Weights of a small mixture-of-experts language model, trained from scratch on English Wikipedia: 2 picks a token.
Below are experts of layer 3 (counted from 0) of a mixture-of-experts language model. Rows are named router (the router's row for the expert), down (a neuron's output weights, with its number) and show model dimensions 160-239. Each number is 50 + 15 x the weight over its row's rms, rounded and kept within 0 to 99.
Before each expert's rows: a language model's description of what the expert responds to. This comes from a sample of Wikipedia text that the model never trained on.

# expert 3
It responds to: Mid-word Latinate fragments. Word-internal vowel-consonant pieces following a consonant, often Latinate, such as cert-ior-ari, dist-ric-ts, reg-iment, esc-ap-ed, v-iol-ation.
router:42 41 31 43 49 22 51 60 59 66 82 59 49 53 42 26 28 59 53 52 61 35 61 56 42 29 78 45 30 44 31 44 75 62 36 77 43 31 50 55 56 27 31 75 61 37 75 76 61 75 38 86 63 32 60 49 84 66 58 44 52 55 33 47 58 33 39 54 82 37 28 44 72 32 41 63 55 40 65 35
down0:50 75 44 49 61 51 49 48 57 35 52 63 43 65 48 51 55 36 68 32 77 65 41 49 62 53 35 58 49 48 46 68 58 69 43 59 59 47 49 39 64 69 57 52 65 40 37 49 52 31 49 52 43 52 64 48 40 38 37 66 56 40 64 63 60 33 95 42 49 74 28 62 32 47 57 68 42 40 66 70
down1:14 48 41 63 70 37 54 77 70 43 58 65 26 55 47 29 40 64 39 35 52 41 46 80 48 48 48 82 50 43 69 39 70 28 40 68 66 43 30 43 63 45 69 53 74 34 68 49 64 45 37 72 58 35 69 34 33 29 73 42 44 59 42 55 38 63 43 29 39 43 36 40 42 51 44 34 60 55 68 76
down2:67 45 58 56 53 30 61 47 46 91 56 31 43 28 19 42 51 44 50 30 60 40 23 53 56 43 55 53 26 30 53 72 12 58 38 50 74 64 26 62 21 69 32 79 34 46 34 51 53 55 53 40 40 65 66 24 55 28 38 41 55 43 50 50 66 41 20 27 70 37 30 16 24 44 47 36 56 60 56 40
down3:59 64 72 29 51 39 37 53 55 30 40 44 43 31 35 37 66 52 40 44 53 29 44 65 28 65 29 44 48 37 67 48 36 68 63 66 60 62 88 44 51 57 11 40 47 43 27 65 36 47 50 49 33 46 49 60 70 33 47 43 49 43 33 49 47 79 57 70 32 65 36 60 50 48 18 54 37 17 58 87
down4:75 38 32 38 56 66 37 22 45 68 65 55 30 36 64 22 54 67 36 47 58 55 61 60 54 23 45 61 80 33 49 54 37 29 87 54 62 39 46 28 52 34 41 36 60 66 74 73 43 58 71 41 59 45 46 73 40 45 47 62 48 72 84 58 40 53 63 72 21 50 68 46 60 23 78 54 57 53 63 53
down5:48 26 46 46 56 62 57 33 38 55 58 36 60 63 66 47 51 74 45 44 59 55 42 68 55 52 19 31 75 55 22 31 62 95 69 55 61 23 44 54 53 50 53 72 61 35 29 51 70 35 47 39 62 41 75 48 34 37 35 62 75 60 63 58 46 59 35 61 66 80 55 35 66 49 59 69 82 44 59 58
down6:52 75 45 45 52 67 66 44 58 59 39 50 34 55 29 35 32 39 58 35 50 75 55 24 65 63 46 64 48 31 36 50 55 76 81 59 38 32 52 63 44 43 64 42 27 62 55 43 44 45 41 36 49 60 57 85 40 59 48 62 37 36 57 62 78 54 50 61 73 74 52 39 56 61 65 45 63 53 50 37
down7:61 44 32 53 74 41 36 38 80 42 53 51 62 52 68 67 70 57 29 41 73 64 48 42 62 50 65 47 54 53 42 58 61 56 52 45 72 49 37 68 68 33 42 39 56 71 41 47 54 31 35 46 39 14 48 66 78 48 72 56 77 23 63 68 44 44 67 48 35 32 29 70 43 54 42 48 44 34 42 64
down8:47 49 69 60 84 51 43 58 30 70 37 57 18 42 42 52 78 53 63 54 52 53 35 57 49 54 42 89 53 66 74 67 71 33 49 40 44 50 69 46 50 58 36 81 48 45 46 72 38 44 59 30 58 47 44 45 20 51 86 55 60 46 21 38 32 55 48 61 64 31 31 51 42 49 67 37 35 45 47 76

# expert 25
It responds to: Mid-word syllables. Middle syllables of technical, medical and foreign words, such as im, om, ym in osteomyelitis, enzymes, acanthoma, and beim.
router:31 60 54 45 61 60 60 61 43 55 74 84 45 61 82 71 47 69 48 79 50 57 45 53 19 38 30 58 41 56 46 66 67 67 73 63 42 70 35 81 55 45 34 72 79 29 59 69 44 57 34 45 49 50 57 49 46 67 66 59 57 20 21 33 67 37 23 56 74 59 44 46 59 49 46 39 43 59 29 43
down0:35 54 31 73 30 33 71 53 70 54 55 36 67 48 45 79 85 61 60 54 48 37 59 58 21 53 68 43 75 46 57 29 76 76 56 22 45 41 29 29 42 35 42 33 36 52 61 47 64 38 66 65 56 32 47 53 54 71 45 74 22 50 43 68 38 38 59 64 42 31 43 45 38 81 42 49 61 57 46 44
down1:56 73 70 51 61 23 68 38 44 54 51 33 64 47 12 33 65 31 35 33 50 31 31 25 46 30 32 45 35 40 38 70 42 44 53 51 60 69 66 75 55 53 12 23 24 51 69 33 66 28 73 50 47 48 46 54 71 51 49 42 48 40 61 47 61 75 55 38 14 66 76 27 66 65 52 28 60 56 28 54
down2:45 67 54 72 47 51 48 62 62 60 56 29 35 37 73 57 39 26 44 58 34 56 26 52 72 45 45 76 36 71 52 66 30 72 73 50 40 50 42 32 62 58 53 46 67 55 50 24 49 46 43 86 33 72 62 41 56 63 72 86 34 51 22 52 40 52 60 60 54 49 92 71 47 52 45 57 54 34 57 49
down3:58 29 60 64 44 42 82 47 33 47 39 65 66 29 60 45 52 36 70 00 56 33 50 39 69 34 18 66 48 49 61 45 49 61 44 54 35 69 33 48 56 36 39 36 54 51 34 48 62 49 48 35 56 54 45 28 27 38 53 71 53 75 46 42 52 42 45 57 22 71 69 55 42 48 29 57 31 61 65 65
down4:50 59 51 26 53 37 69 47 55 54 38 54 40 39 33 47 51 55 55 31 48 53 47 66 58 65 36 30 24 62 50 41 44 51 14 61 61 63 45 57 25 57 72 49 36 31 23 54 60 33 35 45 47 65 57 51 44 51 59 51 78 85 61 59 49 51 62 49 27 81 51 76 62 41 65 59 75 34 60 40
down5:56 45 36 51 82 61 58 47 65 29 68 43 50 60 57 57 76 82 30 42 36 53 29 36 49 35 57 28 51 55 65 49 35 65 16 64 49 41 39 52 54 39 54 51 54 67 30 35 56 54 35 75 59 36 48 32 57 44 49 65 31 36 30 50 46 48 89 40 32 47 41 62 49 41 49 57 78 23 55 36
down6:33 23 55 44 50 40 30 53 48 68 45 51 59 32 31 36 52 47 68 71 62 70 61 34 57 48 54 07 49 40 44 50 46 57 78 51 38 52 28 80 44 55 53 29 53 66 42 55 59 62 55 69 99 57 33 37 29 46 54 43 48 56 33 57 44 12 57 54 35 78 67 58 55 70 54 74 49 46 68 34
down7:49 41 55 60 48 56 50 61 46 54 26 44 68 30 80 39 59 52 35 43 36 12 50 83 44 55 38 35 72 50 54 44 36 59 18 41 58 52 29 58 42 66 56 28 52 37 54 60 31 49 49 69 37 09 57 82 69 93 37 50 54 82 40 47 46 67 65 46 22 63 71 40 65 57 72 62 46 61 26 48
down8:71 47 60 59 54 52 58 73 48 19 39 36 43 36 52 44 48 68 57 48 75 80 77 70 51 79 57 77 08 34 54 64 49 38 66 79 53 35 24 67 74 68 53 58 57 43 45 61 59 59 22 75 32 73 43 37 38 44 64 70 15 55 36 69 41 33 59 56 41 39 45 45 31 34 34 53 69 41 56 42

# expert 21
It responds to: Capitals and f-pieces. Single capitals and f or ef pieces starting or inside words and names, such as S, V, F, Rock-ef-eller, se-af-aring, Min-ist-ry.
router:34 63 50 57 77 74 61 33 39 71 68 41 48 42 47 63 35 28 75 54 34 70 49 63 46 42 51 63 67 65 42 81 47 23 46 28 30 72 60 45 36 64 58 45 33 57 44 47 26 35 63 61 42 52 59 69 22 53 36 43 50 61 53 58 46 59 75 41 31 72 38 49 14 68 39 35 73 42 74 62
down0:68 30 57 64 53 47 50 54 44 43 41 70 37 38 55 46 78 32 46 76 40 67 52 45 46 53 48 41 46 53 63 28 53 16 59 34 46 67 53 30 35 16 56 41 61 61 45 36 56 38 37 41 62 64 42 77 47 43 61 31 47 51 73 67 63 37 42 50 64 42 24 81 41 43 61 59 55 75 41 42
down1:72 50 76 48 52 40 46 42 25 45 44 22 50 46 36 79 32 78 44 46 29 57 37 58 67 63 49 58 62 36 22 63 48 39 32 48 52 49 47 57 49 15 47 74 36 29 40 49 62 73 65 33 46 51 58 36 46 47 39 71 56 68 54 90 44 52 53 43 51 40 64 49 26 40 49 86 50 72 56 52
down2:64 37 57 28 75 18 64 40 53 57 42 45 43 60 71 41 23 46 55 45 46 53 35 47 36 66 76 57 39 60 48 49 39 62 52 59 38 52 53 41 55 59 52 55 55 52 57 50 54 69 66 27 71 82 38 52 33 53 66 61 58 60 47 56 43 77 10 35 66 56 53 46 64 43 49 58 42 37 39 39
down3:46 62 46 58 67 55 69 39 68 37 36 44 67 64 25 37 41 35 88 48 57 45 52 18 24 58 64 42 31 47 60 35 58 44 50 64 35 63 68 33 35 36 52 46 25 32 47 51 37 45 22 44 44 58 32 44 39 41 29 45 58 58 50 60 59 55 36 70 96 29 53 39 83 66 49 56 39 47 40 74
down4:44 65 68 54 51 62 89 50 49 36 59 41 82 66 64 27 47 61 57 37 41 49 17 68 19 56 66 52 47 40 55 69 65 36 45 60 28 42 63 60 56 44 61 40 39 74 52 43 57 54 45 57 60 46 44 41 54 64 41 25 61 35 37 43 50 81 46 48 41 09 20 33 49 69 51 45 65 77 68 40
down5:44 62 22 66 51 79 63 42 50 69 52 60 59 52 39 40 49 44 69 52 76 30 67 57 25 52 85 42 59 55 59 39 39 24 51 55 21 64 55 42 45 69 53 48 41 40 71 26 27 48 38 20 42 31 49 53 47 45 32 50 36 46 65 85 49 41 37 44 57 68 48 54 53 52 64 56 51 38 45 67
down6:55 66 38 55 49 80 57 30 44 49 41 62 54 41 59 41 41 42 38 62 69 50 61 73 40 56 41 72 21 33 74 54 43 62 72 53 26 39 19 68 35 35 70 85 54 70 66 52 86 49 41 42 65 78 65 78 56 41 65 49 53 40 55 55 38 57 49 31 45 37 22 65 15 60 57 58 42 51 59 68
down7:23 68 30 38 29 53 37 43 59 80 48 54 58 60 28 47 61 34 50 60 56 55 31 68 30 59 13 44 33 58 35 46 46 32 56 28 38 50 61 19 69 30 37 52 52 60 34 28 77 22 67 41 52 51 52 40 69 54 62 52 43 50 55 48 53 68 39 58 58 54 27 22 26 42 30 50 13 73 31 58
down8:61 35 21 50 65 55 33 41 35 38 46 41 41 52 53 51 45 38 48 62 65 59 41 44 54 47 41 55 47 51 57 56 40 55 39 49 62 46 57 55 57 32 54 57 52 75 45 48 42 60 37 37 62 53 48 47 48 52 58 72 42 52 62 30 61 57 31 72 48 47 40 55 54 49 46 27 52 51 37 34

# expert 15
It responds to: Word-final -ong/-old pieces. Word-ending pieces like ong, old, ook, ite after h or a consonant, as in furl-ong, share-hold-ers, Roan-ok-e, wh-ite.
router:68 28 72 54 57 34 58 65 36 67 61 66 61 68 53 45 37 35 53 61 35 38 64 32 68 35 68 46 63 49 48 61 77 40 66 35 45 34 63 59 41 65 64 31 44 51 49 37 57 58 56 39 18 53 37 68 45 45 11 60 56 36 40 43 60 67 19 48 22 44 35 21 75 69 28 60 26 48 56 22
down6:44 61 65 47 67 51 49 18 81 52 53 68 48 39 79 48 61 64 73 27 74 55 35 41 56 35 29 31 46 24 62 54 74 65 56 63 29 36 60 69 48 67 51 42 84 41 69 68 32 55 36 51 49 29 56 30 37 83 56 49 56 37 63 59 53 65 68 55 52 42 66 19 43 42 89 45 51 17 55 57
down7:38 44 50 55 37 30 59 56 54 72 43 52 78 50 46 57 60 61 50 62 29 54 57 32 47 62 54 56 35 42 38 56 64 62 49 38 71 44 44 52 25 21 30 41 52 37 70 53 59 67 52 48 62 66 69 46 49 35 45 40 77 49 41 46 34 49 56 43 68 52 43 35 64 57 61 29 55 38 63 50
down8:43 44 48 54 49 27 41 65 53 30 36 60 50 33 65 47 59 30 40 76 76 43 30 57 28 49 56 38 62 50 37 39 58 66 41 57 73 42 58 46 49 50 30 83 55 47 31 38 44 39 53 40 75 68 44 42 64 51 32 41 53 61 46 37 29 41 53 60 64 49 42 38 30 28 51 29 61 21 62 37
down9:60 25 50 89 04 44 38 83 66 56 65 41 60 45 31 50 36 47 56 45 73 42 58 28 48 68 14 50 51 27 63 54 80 51 76 47 64 51 46 16 46 55 53 50 53 67 34 49 50 60 43 61 53 42 41 36 57 57 53 47 53 58 18 53 43 50 61 52 53 64 24 42 38 69 53 59 45 68 53 44
down10:33 75 48 41 51 60 44 53 35 69 46 74 41 33 71 62 57 43 51 77 54 34 51 75 54 40 67 60 38 84 43 56 63 15 41 17 59 63 35 46 49 69 49 72 55 33 30 23 63 36 40 31 67 31 38 66 69 71 62 33 46 54 93 58 42 30 45 33 46 51 26 49 70 56 63 55 34 49 41 59
down11:40 49 35 58 45 66 47 26 56 39 54 27 78 45 75 43 47 37 37 51 69 26 69 75 45 40 31 49 53 38 26 49 53 43 49 63 28 53 74 52 43 29 54 48 69 71 47 43 63 56 34 43 32 35 42 76 45 52 53 47 60 61 65 63 44 33 48 44 61 55 51 41 55 38 22 62 63 62 76 49
down12:63 15 64 84 56 44 53 29 39 24 46 41 61 66 47 36 69 74 62 75 52 58 54 44 39 68 72 68 52 37 38 39 63 45 14 48 51 46 31 17 53 37 51 51 53 77 68 43 65 22 65 39 73 37 71 37 33 46 58 36 68 18 61 51 87 59 68 20 50 56 48 48 68 43 54 41 97 58 53 40
down13:46 64 50 48 56 87 54 50 55 41 33 49 13 47 48 53 59 25 81 45 40 57 58 48 49 57 47 46 73 23 47 57 64 56 50 59 46 66 56 28 60 75 42 76 68 31 36 50 71 37 25 28 59 52 34 60 53 50 39 54 29 19 40 31 37 73 50 33 62 70 57 52 26 61 26 61 65 46 37 23
down14:41 47 46 63 50 47 58 30 50 76 31 26 57 56 52 44 66 46 51 44 41 54 31 40 61 63 38 24 39 70 50 30 38 43 32 36 31 68 35 30 55 41 40 74 45 22 52 45 36 39 63 47 73 64 39 36 65 22 53 64 57 24 53 60 71 32 25 56 39 49 37 12 39 57 41 51 27 69 45 48